Weights of a small mixture-of-experts language model, trained from scratch on English Wikipedia: 32 experts in each of 14 layers.
Below are experts of layer 5 (counted from 0) of a mixture-of-experts language model. Rows are named router (the router's row for the expert), down (a neuron's output weights, with its number) and show model dimensions 0-159. Each number is 128 + 32 x the weight over its row's rms, rounded and kept within 0 to 255. Numbers have three digits each.
After each expert's rows: "raises" lists some tokens whose logits its average output raises strongly, later layers aside. This comes from a sample of Wikipedia text that the model never trained on.

# expert 19
router:125144114111127165152145152117195129150138175191144092173162150061076145113108125098254159076137155173156165137159109136088123106113112194088079134142166095131140162138084179081078107074105108117134123157136148124153122111116112150077086151175160091159141105144166154146142079176135135138112147098134104168076184129167099103090120159147120105134166107136133074161126179138095091125125141117120103137111124112122129095113176107066125111066155104150117100177146058077112104176142156
down0:130079150099081122137118153115083129104125131166191107146114174080153165104129128112150108071124143086133112107169157110123072163114162133175110132116094164104068149122099111179136141120116112165095076145115075147080169110082156081089109179076094101147146170151115116145139161153113176160202099137098117127175148101195061181157112157144127098151160055149151103111094158133140114165132147157137104067163118191136114172193084179134106141121110154112134099065156148089132175145083108
down1:156156117143121071131136173194128146155081134075067098117110079174130125125108128124157108113180142154129142084164148193118092135113128123167127166134164135146137175158150086110080095137145166044136093088190155132141058114110154133150008099125126172141103079142097104180127098135094153123149170132198155181107127098141100143124091108143157113110117195099095116105095126135113211152107061114138135095156107145130133143157124087183147150141167115090129115183120156119126154090134115
down2:120103082118051113162158107129072121121140063153110102157144112152117123163175120133135082114155173107121082138080118124152113147142129163109142149085088137108141145124166125113082112177103148135111156100136127076102119140110126155170243147064146140180140196116093092133124136103149107128137107140104129131101134157118134236152119110088098142112190165185149090176128177116117200109177144147092151065085185095115181117142099113122084133115144128083096156111110165148120176073103121
down3:081132107066145182107163095111125089079132131169140179108122165115124129092112120118080117173138159182111112125105181128127162181149149137110150147134111135070117145105131149043106119148177181234094134111138168167101161110147134095117128127146173112126066097082081111106178091141130123136127160104119184102138162127128125124233089090108066127123165151080163124136183128140166114132145138135121133172110126081121147155115138128129087138136091084155136195075135081055120139124083092
down4:206125134133103095098127136173187117130148092072072150127117175113141075110143147132105145136167120179132129130127105122200098079113191071153071110110102111080141175140077109152112165143126080177133142154126117186128142133169161168156130169136102125081131068147145149161146059159137119120105110182119171116115137147059074102102082076093142142146087104142133161121103153126087060149132129129102145090098165135120130156132174134161151100226070145166132168156107121120141070130111148
raises: "my", "ir", "ranch", "en", "odes"

# expert 5
router:146179095116126117111125144140127174147108185177160138141132141111054207135118147108225164199201120140158125169135096149105150129125134118105123086172095079096164131085134152151120121087086112097151162128091140171173158084102128144078067097146101108089120154085120152175191105226187124139124103092076142092101157116173094130164106108134181087162111058117140088123136117154111111138103101181113077158133156114151139104123124120103142111142152114107120125092125106102138071153138103
down0:112148129133109173129153096086149140115111152122134112132138142091106123153098163099200132184106141098144114157131136139162082129122118105129146142138103162118143191104091143166084122150119130136117128143080133160139154094147078146108128069155101084064122127129141133159163101197126154100146142085191117103204132113110216092063186140138189099124064149137112107160108127158111108118066087104089105056123095108101159126143142101162101160193159123100123085094135109180103098187189215
down1:154091118137137157147116138123083070129087238165073127117141156126151175124177177171164128163161077126128074137121154160154106099144154173137091117113079159131127109161160056185141129145119097138150152128113172082099167133184126117136061137129149065135105140109121148144101139136149111095132152101125113080038170092092168118128137093151121192173083168141073106105108121103153145087167122141068112115176138174105116122119128134155104107125138093063110110121160177171182081139101127
down2:090128138181093089155134145137098140157122129152094138115108179108142102129129132067151103144097099181052120133103200106112149141147127152083149075177108178139180085106123122137120125204126120153136118085137142127164150133159109134101176099102086125117144090128082132198092146119181138129154157122137137133130194158132190161118106079113151099091113197102133092115114148152059156072133142092093102133183081145118160131118095054189100113166093175077131141143146178160064121088084139
down3:179152132148201111137169100131144159124089078142127109105105166126211095100122130100141155119076088147220082122118187141113175144092083149150145160114130091133140191097087115116141150153131118068124098105099142118134130157137121156178187181143052107078171161167106162086112103132102113098133105068178119089153158130163145101131119140082094128134074167088117077117122134102122104090109108116101187198155108105162144170192153095118135147121188115124114118125086134124114149114086177
down4:136172121135119105175116165125111086128145127189196119178089096095155145099172168099092078109091178102101156154170151119091117083174090184121176146118070079155116107152100078092138137093092106127113192095073230135135159125103081140142145107107131150153148101133155159093116097080121145171180124106123112164154138160119144067145071148141132082162143159093122155103131162130166141055121095126150136093123107127080149140148125138158092127160197147161148126150106137069157122077128075
raises: "iss", "ort", "u", "ister"

# expert 7
router:131183110127115133161103107167122137165114154151140132108143142123034189105110154157214160198160135129159136179141149108083162120102112117097103131168115095061141119078113153114165129129096120127122085120082146138194138097106195179049059105109092115079126113115098138189217109186131126118129126078087133101138136115128082120129129156166110094194106096090143086123125121161104136145154132167084108170168121114141148142115149116121119103181137118135129113074140114106152053161103093
down0:100169177126127155147128133094104075069148114153146066108143137164122094080075135146121113120142178169133143136146133129146123114152102101107165180113123153101124133153131116103145110131161169145147096139158103102098103148148130118070174108175105169105105084150177174152155095169127134097172056086129086063124195059125087166167175081083128143123093110174096155126124134127172082143095191184162204074145138128115105090142150153112105084140135184076089136097142176073145087124142097
down1:158082111165129190127163185079136144080123155088146111149127129106153177149112090130102157155131130129118092104124086108154084080149166168102113160166154080084105126163155158093128113154158138120149117123081141073139117069199118138093184120107166107128050140137118088138136090147143172142094127122077106108120144128113073169081125167127200155077139135119116157107137122132098082068139148107155191171098146100112193140151137130197160101151067116142108155129121152091107099205074185
down2:136087106080106201179173117089104183125130111141129084100112129125165102081141194180130102138180122117093111162134106153148127155080112136140114077151160141145139141177116134143143185031174082113176135182090140150149134084136078139107185112138152134163143110170133130168102181113125093148101080121142084101180112108144096077169101133115152126111108155142115152095170185136183136105125094102112063075183132180124134074109135151151157099113139139129141099133113117089045074135165141
down3:146184130124147113077155134117143190153129135104169066161180104133186176142104157115135136141121136159136091137123163154173137113117141135147172146183098151149072166111146179125135156150126092172165142126138132133143096156123129130142116124134137056013101073137123082161147147133132129124129123099145075121117088120228108098093132117130119112108141087084116124084124089114077160096092130158044095110134148089147177123126229117106104145084116155084119149167090111062121080170140132
down4:146102117172076100107180148150120099153107132096094150172115099093073121146157100142071179134083093106148143073166078180134121087175149149160112105158163147099156109106138136139071070144128125097119140117092142104132089104121143147066083127092107147092137119108134119178163032122206073150145127154138127206129157132165107164114070150141135199163152123153121131140116114170152122105135201141121149131143137084177143109110104070143084129181127126072077127167140166127121164106191142
raises: "ime", "it", "ay", "ust"

# expert 29
router:142100110160115154116165126161172135177142202096120163138141123124062161132148174128184103098184173197137154115143123198115079136149098106129093128170173128101137156099137175110101138055066129092097123140105143172137147130111164126078048088150080131098115124160137126133179097151128140112171099050133125130105126108146102101206151192126116176203161087129105107129081185161081102106113131105088139132122162100109094150121163129107101127114166102157091102113129119115115087149150066
down0:083106146119121146101191110232116170084139114090153139099114169081086132087089103066111105132191139177118175136141152111122130105081148192111126187074140163113129115107094116157165173192167122133117121153147082135125144146133131100157176113142117104140135084078153139116134153053157156067138164127195143119099093123089184157146123145183155145106106150125124180115060087124106139160116087136172085084138104092166155137104125107148130121111131110122069082117150066178130157155138098
down1:091171137168069100101106139096101114150108093124101084120114099070156126116125134122172127188102220098113160130205191122093082143134148159125131143089166146071049092160151138139164169108078113078144160117160132140109105081155152133176136119154116133136213137163149116180172065107136065169114126130113110090104108098116148130152113111120173117151108097092119126129140181179139142104110127146146211099148117164117169157098059084142094133101141156145138105142062097111141174121131134
down2:084166167071138142152144098154094137053151141075134103127115150111155063122178065123058145091179159151125082158167167128108133121133097163135142140135131110113126144127066135160149094142057078119161138155144121079186132109203142147166183089126165140081163168109125127107105120168122113063149145110154085095169146134093122150158123124106164161112130127175128131138140122138199179093160151094098147178158116145076098110134135129092097144042085107093132151187130121171106075124115164
down3:135128124109158104110092207153118129113091119142132095131135141104156113114164134150082080152134156073099108126162180101131135110111136127172140111106124122117173117145082161112140077105140104108131158172073130088087161092167113166170126165131134139133125120120142126103152194074128112174215075069121116136072190084104085131131159145156105095132142097170111097149154150181165161167084129188123107210090075149138128086130114190185089085169104083106158110169045130142162103137127105
down4:132144118114157214100146111144139076106121162090241143108113145124169107164177109104165092145119169121145160129108132087100099099098167110146124198127129075171127137115170127117109125094164127154162104154157106099129154118154057178176201180170110137115135120100127136093133133080088128106107129137215097148114132156140078068119181115095072057130143111083102165121166139172150112152126204083135104156080111122099113123101134077114095146113100140130130174130097118130125098177105150
raises: "s", "e", "min", "ti", "d", "the"

# expert 18
router:122118108082125144151120132130154146148144161157122101081148115104109157095076157114167147113137155196157164154150132071115120148127099171111137108188115146083179145128108150138103086099082118100126143199055145167200132106186159163031089117071118144115136150127149155158131133200174187127105108109103122099101129092115082103188080139141103131176096112136156117142153157137062160111111178113142128179136139074103107100070149110089156116120183093147121165141097135058123070136157123
down2:192081143144192100080180198145075125156136082176093128126155116101128112113127074129209073132167104144081119132127128174144158120063137113187122164140114144164133160131122101132153077121131161135114083051106091145168139157147078120107091113160156120102093084108107153150141149129117139118103098134093185138078094142108132134146121143138131138153161110151144123101135047146124121147189118096107075109134149166050095052129154141198159158136145163100139090192086142163115158125147107
down3:156144173097127128161120170078178075111103175161166146116145176088147144125158150112155078111133194126158180122099138128156178127122098088134112109100112091126179158136087108073095100113081065147112096148112151125103107088105175108142074172175138100135112137087120064088121084117159102080149144074135113180148101113133069131118186079110152113105117128167096131197130186120162145124198132128160104181158154157142151121094116079140160145066125100147175087168186138104106094125174110
down4:109158074139135186071185087138203126089124112162138173049109122111136094093119152111053124183145155103114096120129114166146132152141096066118105145194167157132116151129135115146167148111148185080147159163107144111112133136107097133128097069088107156131188109093207157156062149154138111160157115111174084056144082147162144141050141054062103097149103129126132093159148102120128162157149154144154106144123129170069167157116117127165088115140124147165106153127101100146137124119127140
down5:153042181146150164116099168101051078154136120113123107149110144187124124093143063074169146125098117132105123131170160135137129117155080148098112148111157119088110120185090127072141157129109172165087084136122127078097169143203133153106161147110114159151071051145125197105140125174089179095138153174128087115118076069158098163107078131135150110176117139102171101123142131081124145126090140114122180181161151111135159104164139116129097137125125161187141064141117120128118153089172176
down6:118133118165148140114114136125120146121086097086142110160118101196149098223147099146123168197100086137118098125105131118179110108149124157170125144087114138082147110146118101134165138000200151144166192118085152033133102137172079141119198173119171170168126125159127075141111139123121096117125087134111162115136121134141149095175107147112127061064161151109126151135119118140102141093126136124098186109120062162143131120135155098083094136104111136142147085096115142070146136145116186
raises: "aut", "â", "ach"

# expert 15
router:123194108118153143166102133146176128159186149095120132119156090116068142153105169108210165069197135125102132090149127099080147152118126145132104104154150128067106124127111216103162095060081151091171172139113171108150108160148154178054046096135106123091176107132125171176145082160165139123166105098117135095113116128141126130192117146128118186135059126082171091094097171153118129111109119147147133146131136096140117102150132119110172094140129115162078158148125153136111057112103092
down0:104058117138145166082171104117106163168112135153088111113101137102170158153184117131158168073075136112070157108105078126125111106160146166170152118118118101086158142144138138160112165103139180125132118108135138202150116131102137062128096149158166106117092161207105142135116098098183122109131055145132125085161150092174123113152120094160105132102089131190014097087118114074120122073152102163081156118139158155128170160155054174147164094195163115125113125124138144121126172125127126
down1:140049162049144119119121085110121180121156115149067075161135134155143147149086141145191151182159110122070168146132130163163182146164127123101140163112142191116143095059167083128081190162145089136140150115122104128150075110097131136160102078136122109155123095153097147201133086147158178095102127102127119162069201156165170121144153060121158185070123131109138118095149156124117106142148077104088141179118131092102109115108105110101128181163117126116190098101164119098103112109101117
down2:084108145129183104125134126103195155133092119130090122108168119107110129192143146095201137110134057111102090125098174156121114170163121169131109160113173189103104126106123100149114123088125184118151126093139132151151081159126142115076082104106156133210165148169137176121093142036080137160151111151154125123112101132133133134114104133091094112128121062166088115094104121139179098068134146107083101146129195197105170148146092173112122141080209087094117163116108111146185149091144157
down3:139107116111161169090164102119145194081110082137125116156151153146109132125136157097196149197184088126145135134088112142142114113100181106155149162064119122105118138051139085120153108109102079096172123082095173135065130101090134153129116135104103154115140157102174154163176192111138141123154139050137132115100117136161106105037122127082097141126169108086171139113146045121124106130177133116109143108141139147116088158107114156102089127108144168186123133188165081218128160113177101
down4:108183123198134090084100170160154170073181093121112133122157170104132079169133110087125154155138110179162161146138168169161165088178132110070133131122119120120142077062133095131126127124136108149113137090136121133106161098137124135108178082140100164125159134161169121167113120120088190138160093077062170042085135127163142150205161093151090128114158164114099078104111041140076139147097151117123102126127128132122181125095069112169140138105071103157168149099113151143141154132075162
raises: "ille", "il", "ute", " how"

# expert 21
router:117138132062106138131111110133113128140117172176140161157166139104121134119084151153172142107137165193166202187155059142125115145134106208105102105131100128065189141094127131092129095104096050107098124172109159179157103129171110126059091091118143127120126107147189179160149070166182102130144148093101171095086173100137087117158108133179096118136093086142123113149123152150136095111161117139110138171102141082125139084178194102067127113108112128149077118124123113097133084187106081
down2:144138165083075093159155122132143155152149078154151139139190112117070079172134119096146162206118144120117115141126120163116180129099135071114119076119148174118087130048078093116102166144091171139179063106110111117126130144147161124126050153161145111114160144155097158149139142156099185136119127130063111154067163101137093172159094132145136155108105153139143128094063086111140074156120189118148136133213127179114147129157098122157151116103085154086120127100088170065183149090132104
down3:177076109148190128080117123163140120133105081061127153121184188129127158131074111135100175140168140171112137143091154167131150183190130060114123184111121139131131164127141159078148039139134168073093101074118095149148112182115109148130152125093108116139232151132096073158101126165078152139116102116069155088148187164108107166183131067102102097134127094096150101087139141164137152149104106097178086152135145154117110097114120122128156179122140155123113091144152127103135094085119109
down4:115079134164178122121115067067134155133128069106154140092162168115094096136144160128180088149143204162165149188135175177062137082110172127120138107134135121175117126155087134124148123104120157116136155111108101128159071103154166154086094125128071136107145135140137115193115106123088126149128124058112138117154157123132158127146139098093186167126125103169187090090152096094221091151110204217124145132093128166122086097142116155141062075140110109102094097097149119135141110080108116
down5:095158158155104157102127064087141151118093122065123113189183175107134129130206127087139159135075097089108134161106117128144138087119114100151219082139133171167077149132117118138195151169120211150200126104123127113090104139093142093180080134145103098098125117111145158149121107147134095189092127116106116105163127128205153143109119110114152186124135079098150118128177107135123197171183129108122102129124083138097095086110161077116134103140101132087114092142110153090092203114143100
down6:160165135101119096070160156138162118160131102149114092158083126117096089102062100144172125145114164167132168180124108142122069103101118137147115096142173123125164154144189114182146103106139113157139174148097097103132111109144126177127149108078173077144123097099058079168075146194091156151117141135157099086126199168121133108072203150158093069098101110103097183112152080139135138100123146102148126104084153164186073107124129182092124128167102146123147130184140142127170147054100163
raises: " of", "s", " (", " and", "\n", " at"

# expert 13
router:120132137127086196121073103126169100177187158155142183143109125091050123118128129125203191132185178150127163115155161122080151150098079099181124076137133119049140129166146160073159127048106109119095131142112160134165135108150110129083047123133085130100141133139145160153163122152132104105110077117108153116123109102190120057156108165132119155123096119161179154132118172167065126178094122108142095137106129118066161081108128133102170142111152166178116138118138128067103130143153102
down0:121111124153110171082125097133127104165085079143148089157107127151115131101111134159123126086156118148176140111090098124095144103110128068096109118166067086149151150134122217107075158121140116087161126183183068129182139104079139164099160163142100213118057143153075179085116104129109100137154085177212128111133135172069135124118133149132124146090111150125157112112146117142082168188153119055136081101175139131183115139132109190067156137145152096135107119150119139130132173188131136
down1:148151114087149123146102164127148118167121127151124163110097162129171151145083177113131135087152121134101155114126097113157059136100198142129153095097075132133140132158126128144173198107064160192170105116142069118183062108214146107215107164090135124123125096122096091149175097120139163138115177111103140098079104116183108112100091136152120098107106139158101150204161159113149056113144127097122078162153127155129137122124085133083150061172121197138102141099101111124116133111054128
down2:096166125150151101174109162193086152131129124118165141071082130180192122108118129134156127060126139141121149179194099108159176103095108174113123141114113193108060087185035025087162134134144171141152148081167156099139112126149125102156156155147127147121100141132141098141133147105143140174135168149073109177079099126169114134059126117113096106141156126141137186093120163047109147133149121086090119161124112107136135108093118171134082117131105190136086162086131093129101120146123138
down3:152127121124074165129162162120118103133073046113140129182065115133133080121119133125153117169148182116105195115130133125143145148111068118107136131144104106107178123172103190136082090095097154076116068125109078188083091140116117172175134238101154105112139072188158139099134145116136122088101110178169162133088082145088122120124115147151133087155136172130144108103091138091093151170152108096177117131160171101116091146118064114143151127147153112086170127156157207139110127130176158
down4:082107185133107148121094055108159062130115080112148152104179156168110141148127124122087095142180152160117176108133121094129162090150082132101133162124075124098131128164123151130091099118135148184147093087135106126132163142166108166137142109142157137160128098107192166136096151088137105194130179104136167167097157128113114133127171097164135113062160174148122123073157088145098126129089098125169174113086109118181134106132096132184127153128102099069043051119145113143082118234122167
raises: " States", "ph", "hold"

# expert 10
router:091163122128102179103131086132113091215115161142134158228127142085087166144076127122169175181190121128122128124161088135130139101120088107142144099161111073105200123118122126133159089058077130111064152150071138201178111109194134114084085086141100138108153124112167140156206131149157140109147117110122133078090145090157140116155132159121159166163107102144176119099101190141075111128121110116125115137120111118113152116092135121093108145117151123158037157101138153077153092132133106
down0:128126124166181170109158136105176063143138095101096137119121137118100129133126156112077108112134144100131101167128090178158101131180118173134157108145151112152127169105102089121079146114140196111163154084121116115177085146103166184121056146149156111116166170154153148107158128122141100130119142142106085090090112147098186100174119101143137086119133144077116160095149139127107131044146086122133038136112151237114146086123142157141115190137122109122075184192157089111079165074085095
down1:088116132126132077157131101144117098106182152080136116156149063152133126114127160191170091099207148171080104106098143146170164163102106135068085076141116129172057189165098134127124111142121121068086159165184117137112140167156159127126103103142117141153148124118140209157103109105077160149123163155131123121153124127161118174110115129073142134139192120141166095089074105142107116202102124162165113120162091149147091089147104183137079122096210093125149080102125091123087146076102129
down2:120092164099101098087111123103138113142174064164095126150183198071132126136072141166138099113125163126152078123134113089147074140156165099153128127087124151149125134114137197125102103173126154152133091135079074163094168087176126154112156169105103128045157076119122200136087115110113117205125190114148113164108133110117149134161160129132132049155152154175123082147104131085117061116133101145145120136125066095164109152118129149130107184143148174108119153114130153195205092100150103
down3:086192155168072123116147180128084120119153147108166091077181127072108149134084124135161115103153174130118140122137107179156146174163105102111116097126227080125116086088132113092118152103131119157117146149152147163049100170126098106129216105153146165140138129152127143148105108162128112157092115149184104108119138074061074145112133187100142120124160121142137115145095129117135116079107113108129132097150167148079076163149133150097108129119161157048213197114100166160109114075154112
down4:063110121140188154177150118148063136079159116120117173113134118116153075152124104143101175132141160061183150104128139072118088132140118156166112115160154084157124103137134135099070097114078133091073099131113080133152153162108099157217145092101186143150125115132123148056136132090174174154134146100150121103092156113106161072111124136088162101102135142146092154111175082186176146146129085129095190198116136150131142168157122128136136080102160146117153184153058186089140135100099110
raises: "ell", "ler", "ella", "ey", "led"

# expert 3
router:124114102109097158118132107100111163196146151117125138183111110146113150126121144125223149119143144170117186164174098109054106142121104138099127088168138133047154152139124132127099131097075124083102123119086194133191115155127135137119032105180083118112108111123181182139157145156171165125192087084089171161085108161103134103120151155107177118159123088176171112142137153121066155122096117086144103130063105113114154137103184103087105092098162170150102121145130125082113072129163139
down0:090098108127168150104147075170068181111115110141113072111157085097114131198118106158124205119133142101160153121107091155130131157085078124135143140155137178112155152135159136125161079143164158182113162212035094148064132067103108141105116137105074063157130131111164125063091149168142072064133138180141124186115132142092159155156117087074137125102108135130121145129131124167124138150148145099142155220140162117170140123124162117092133135137088121074130131177150122112119162106091129
down1:136160088113156129130124091098089172169098122094180116125142095120071076082127134115176200126117108120142163132075148139149102202077138158134077060080116085122150108184092088173115184120104137116107151173116081082103137150099112122115157113112128094168143130143100165090107155125167131130174129109106133137159175211155135166132108097096125106211142133151163157151100130162120140110100104158099175171101084047083111168134109144184114178138116175124124107120115137136145190073137094
down2:165064101081099125108151136128114119182089147149086145110123166056114165161069130133061133092179165149140142134095105131130159167113144137158135121124131141151214093118118100164128135085182167129158119139155155150080147141131098139154133114164056126122123121132079127105117151210151053116150117083122078126137099167157142078109148138118061109145074101188193182100114108132077185155143139201121149105133161075138128165088108146107135148132083109121091136117123096177136080125182137
down3:146108208130139145134050148138110137122043095133160119123171121140130069120138120148147116102102129144116122100146083113126100149166112047154072117170141053158172112146145150126118114179129194154153141172118168158107167144097176115134081103166119116124146157162121153133124148145154157132147142105152143064083138089108070135212139063139111120170198162129144118082167113123144126118094111142135120115069156075158135138129110125090123150078147104048107078137093125164168203094124125
down4:157117083100157107146145071105133097146110154096111110151131176139124138107107111113199089198195137131153055133095131156197173137160129077163069177075144222119106094152128128163118129103108119084113166100148114114125183145131143125148114159133090172118131137167163109145130092173166073119176120161089161081100137137127071159100148140061181114113103148127140129109142123192059110110100122107068074150131108181133142098087107120162157096140146087117094149121199130143145100137148113
raises: "omb", "amb", "ban", "ren", "ored", "ined"

# expert 22
router:128124154128091152152106094150113163174114165197156126142141122056065128110050133143225182123155135180125176152153088174123107127148108177143114110092078122126190143135140131107088060107106106142125151146096161171153108122146157128096092095113083158128161078149167215201126120176101130097095122105119129126132133069149132112131081182120141088140122123123168107131094098139101088175140114136095115128108207103113074070135148114108146108113114114162150137134154105085150096176177105
down0:159147111158135121091137136100127112106104126146157130085157130202108122090140144089192043155152096125112153146100175174119130099122099141177159171132145141145164144070134101082064171119151158167104154123124113136158151093137128085135092123106192135045147148143097128098151074080163135137101126105130093120211035186111172163165134099126109128060131115161153186132105141137107142088160103109105119089163133118173095094170118109156140153128086156118126136048101186120088161146137144
down1:147114133111129128119125135141110189115182166182140148155090092101147120114083117161084179172159149106100149099173085154109127144125181083091149065124099185128096145095126079089137069147138118106118087114143086094182077146093149138125175142130157173134146152108162171147166126101044185152121072147123146136144121165118121077087103125172121154108122178148076141105124088150092062153066159112138126125177093109099149082128138073104170139162159201108136178163117132104099162178082129
down2:111095142166097135100123123122132172095150104110158054116126108114184105099099085161154114132163182159133115115131177062124171099164072104184162135131088077112127181143151174165122061190111151116104160137145110086092142118143132171129120156173148118083110133161133156091127071093125090133170125129132149092096129165175094150079154117104139012136127143131140172158146084108108134102066168167142091129105094164170106147088110152136094165178111149090103152165194110135157154147075133
down3:131044145099156124113126147139094147162107145178182130096148142145145140167098140157157118198127153150125144165107137148133125105126159148128075155091160093034122121103107084139128147088206157189134113114112156086087068090097084121102033123100111127144114149179097106130172129155117087157163178186052108112125171086149129156140149131147147104196135191148101084149106134163095124141095154073133087110097086167120087158118117120142110134105146124096174137116174165107144128070156128
down4:088125174123163112165129121130112181167105140118101091165090127102184156085131095102117118144132088128105138117121160059114060098118086129113109120148146163141111141114112077124102204152063159102088137117144191108175127163132147076142130099156068179113153108117100108207182106156123120114077113101149112115149156112075199124151114132106117172184148087150064164129139131104161139134164086143145098087211146088134169148134178091045170140141199119131138123146129146149138136146113086
raises: "ames", "ess", "amed", "s", "ash", "art"

# expert 28
router:162106109113110159092179125145131126179164214110118148154150100120040168123142129126172100126162153171151148114157154181083115125129104106111154111181203096134149135086159156083125136064105125125136101146094120139149131115105170124079026125141121084133149127145159126152184091144143145140134093082127114129075140091139098117155140186190101141207138070124135108106090198156101071125104112108152147132093152079107087148132173084081091120093169121163093074115141113120101103128128095
down0:076127119114136152133145119146070136160103126118094135173123114048116118090174155187142110096101131181082084114142106116122151068085143171134106140186087148149109089099138104110111077120158110078142114097191163161151086097116086186130126102172109152131183111128146180171206105123166178070134120161104118194167163153198117099190137136138085119094117087143121186116165116136139099189124126151114090137175105105164052122112169149093110128122124174130101133130125118120165073141120107
down1:143150167150045092146098148151122133121111074171135145160126137123183078125146111058065112197155182144111144049149183167113150044088077162140127134139101153123115121121126134162092197151080106187118166126054195120096175112137122130100146127100127084155116179112131195124145138129139111056114146101117122148145085110170127084120109134088111174130130140151135113110125077171104108162146134128152152088147123129115148159092144143103097153153132127052126172121140148090130145124067175
down2:186161131124114148135157099128106193168165113127095125129113177161053153090158126142146104109129178105123129124130118143160172126111140117081104177096139130106188126073131087148116081154151171148181135146174085133115090151105104156180032124167074148054101113119106109140110156146171113181096119101146163140082131096089194112142123073120137101168127108103145167124102185084104120073091130125089129053157171138123120170101125095106127121106187104102182196127146185123149132103131109
down3:135153130128086150116145139088097125101157108138035076142114096104164087120131091102177160197066087114144055149120126136121141133105138125136141109117107113147146162100148120175094162122147099206118206151143119112167121111128134063142051125148134151125227178149156124071099148127125085085102084119095120126113110186151149064081158091136156114151107155166188148162108119106133111152115154112129116170125109160120156129149078109139084105155100133206120123148080131175170130134109186
down4:113105189105147147114094187102112119114072054167110124144224143106121126095142146136000098136129157093142180165116121159154118118174095146105126109095117108148067141150070126203122138140145075113133086150068134086080130097167138107130173153155141139114112174141173098095137112068106113158157165181160125151149133133118108114097110096105155125112109113122151120108147102145179116097130150108181154178161112143114108137153130161176116134130152061142131112096102101153195149115141082
raises: "me", "mit", "ne"

# expert 16
router:156117127080096163176102169128186133156138156094106128119173150107057155109101094124228139120117146189131158109158120173102113119164115184111122122141135135140139137111091147122108089093072096108136136164111136168155142119109106128091074122102106123126172150136117148196119049182145157131092118108120084166102196127154142096142158145160126096142125108152142093115078192153106088136165126146136144132109178089134153110069215139075111081081201111136077155147127132114082072144075108
down0:118162137095098128147136102094166105112108173107119108174094109127156090116072165108071050142084107114191143135061066112119134129091084140159135131128105116106171157104174137115139184133150105171109161082121093101128174178160132181193141156127132162197061114182119124116119134044123118068144141121165128087072111143134126175135127146124085078134153175149130143136159156056192186118107154135138154120181084140162094169138127089154062159144124097115145146144100124119143150130109103
down1:119147091140128201175132117085147176112125087064136089167116158107175116105210075143169137114165139115184103107087148090149103161160172169098157079151106114121112143127182057107144125140135132097102135141077143116146149096140109101129180145114133166128155066084115068086071132135114127127137173119145116084114190137150131130075118150077113135153113149095138170151139205126099113087151133174187154091161092157148092202119156075134104105122137145195140138115080092088152120140091106
down2:155145166144119082110112149158122192176102179119111109128095108162125089136149131156208092098095078180110107111190123123119167101115150139134121128127105060156161180136129119144155148126129122146108103123071119163140142102126165071104076107134130126059084150115148150198120057200162137126167161115151126160122082130124155077112109121134118097175138123141095166151129051113091085168109099077135162069146098057113144123150167130126134098133102141118137143195149193202147137133062135
down3:144119180087128143035142214150143149133118101185099159084091139130146127107105097112135088139180135127160162128182122116112133159160121170087116163107130132089147156103191124150085067140115097131085129158099087098080138169142080098122090103103115078122089168153132149178145120188176126191119140168147128163115128169140161146135152068098128098141110110128149180100097126162132079147143146140088115080116140096111170094114114185197215109075110085155102124158143088137127111106101074
down4:136097137099073146134133146193176132126124155130187128124127024156097167108058167063125127137090109134083118088128158092149190171122123133102076145132111095120124070162135144109114109149138111154161071153118107121165096163105097113131134158134158142093041133187087111134096150087080124161177139147188144132074119132149117079124156094159158097151123216106099126131074119131135150195140139177143127165106142088160096115169163092082117171121161131106146158171151143095136090167112115
raises: "al", "t", "ue", "ist", "ion", "oe"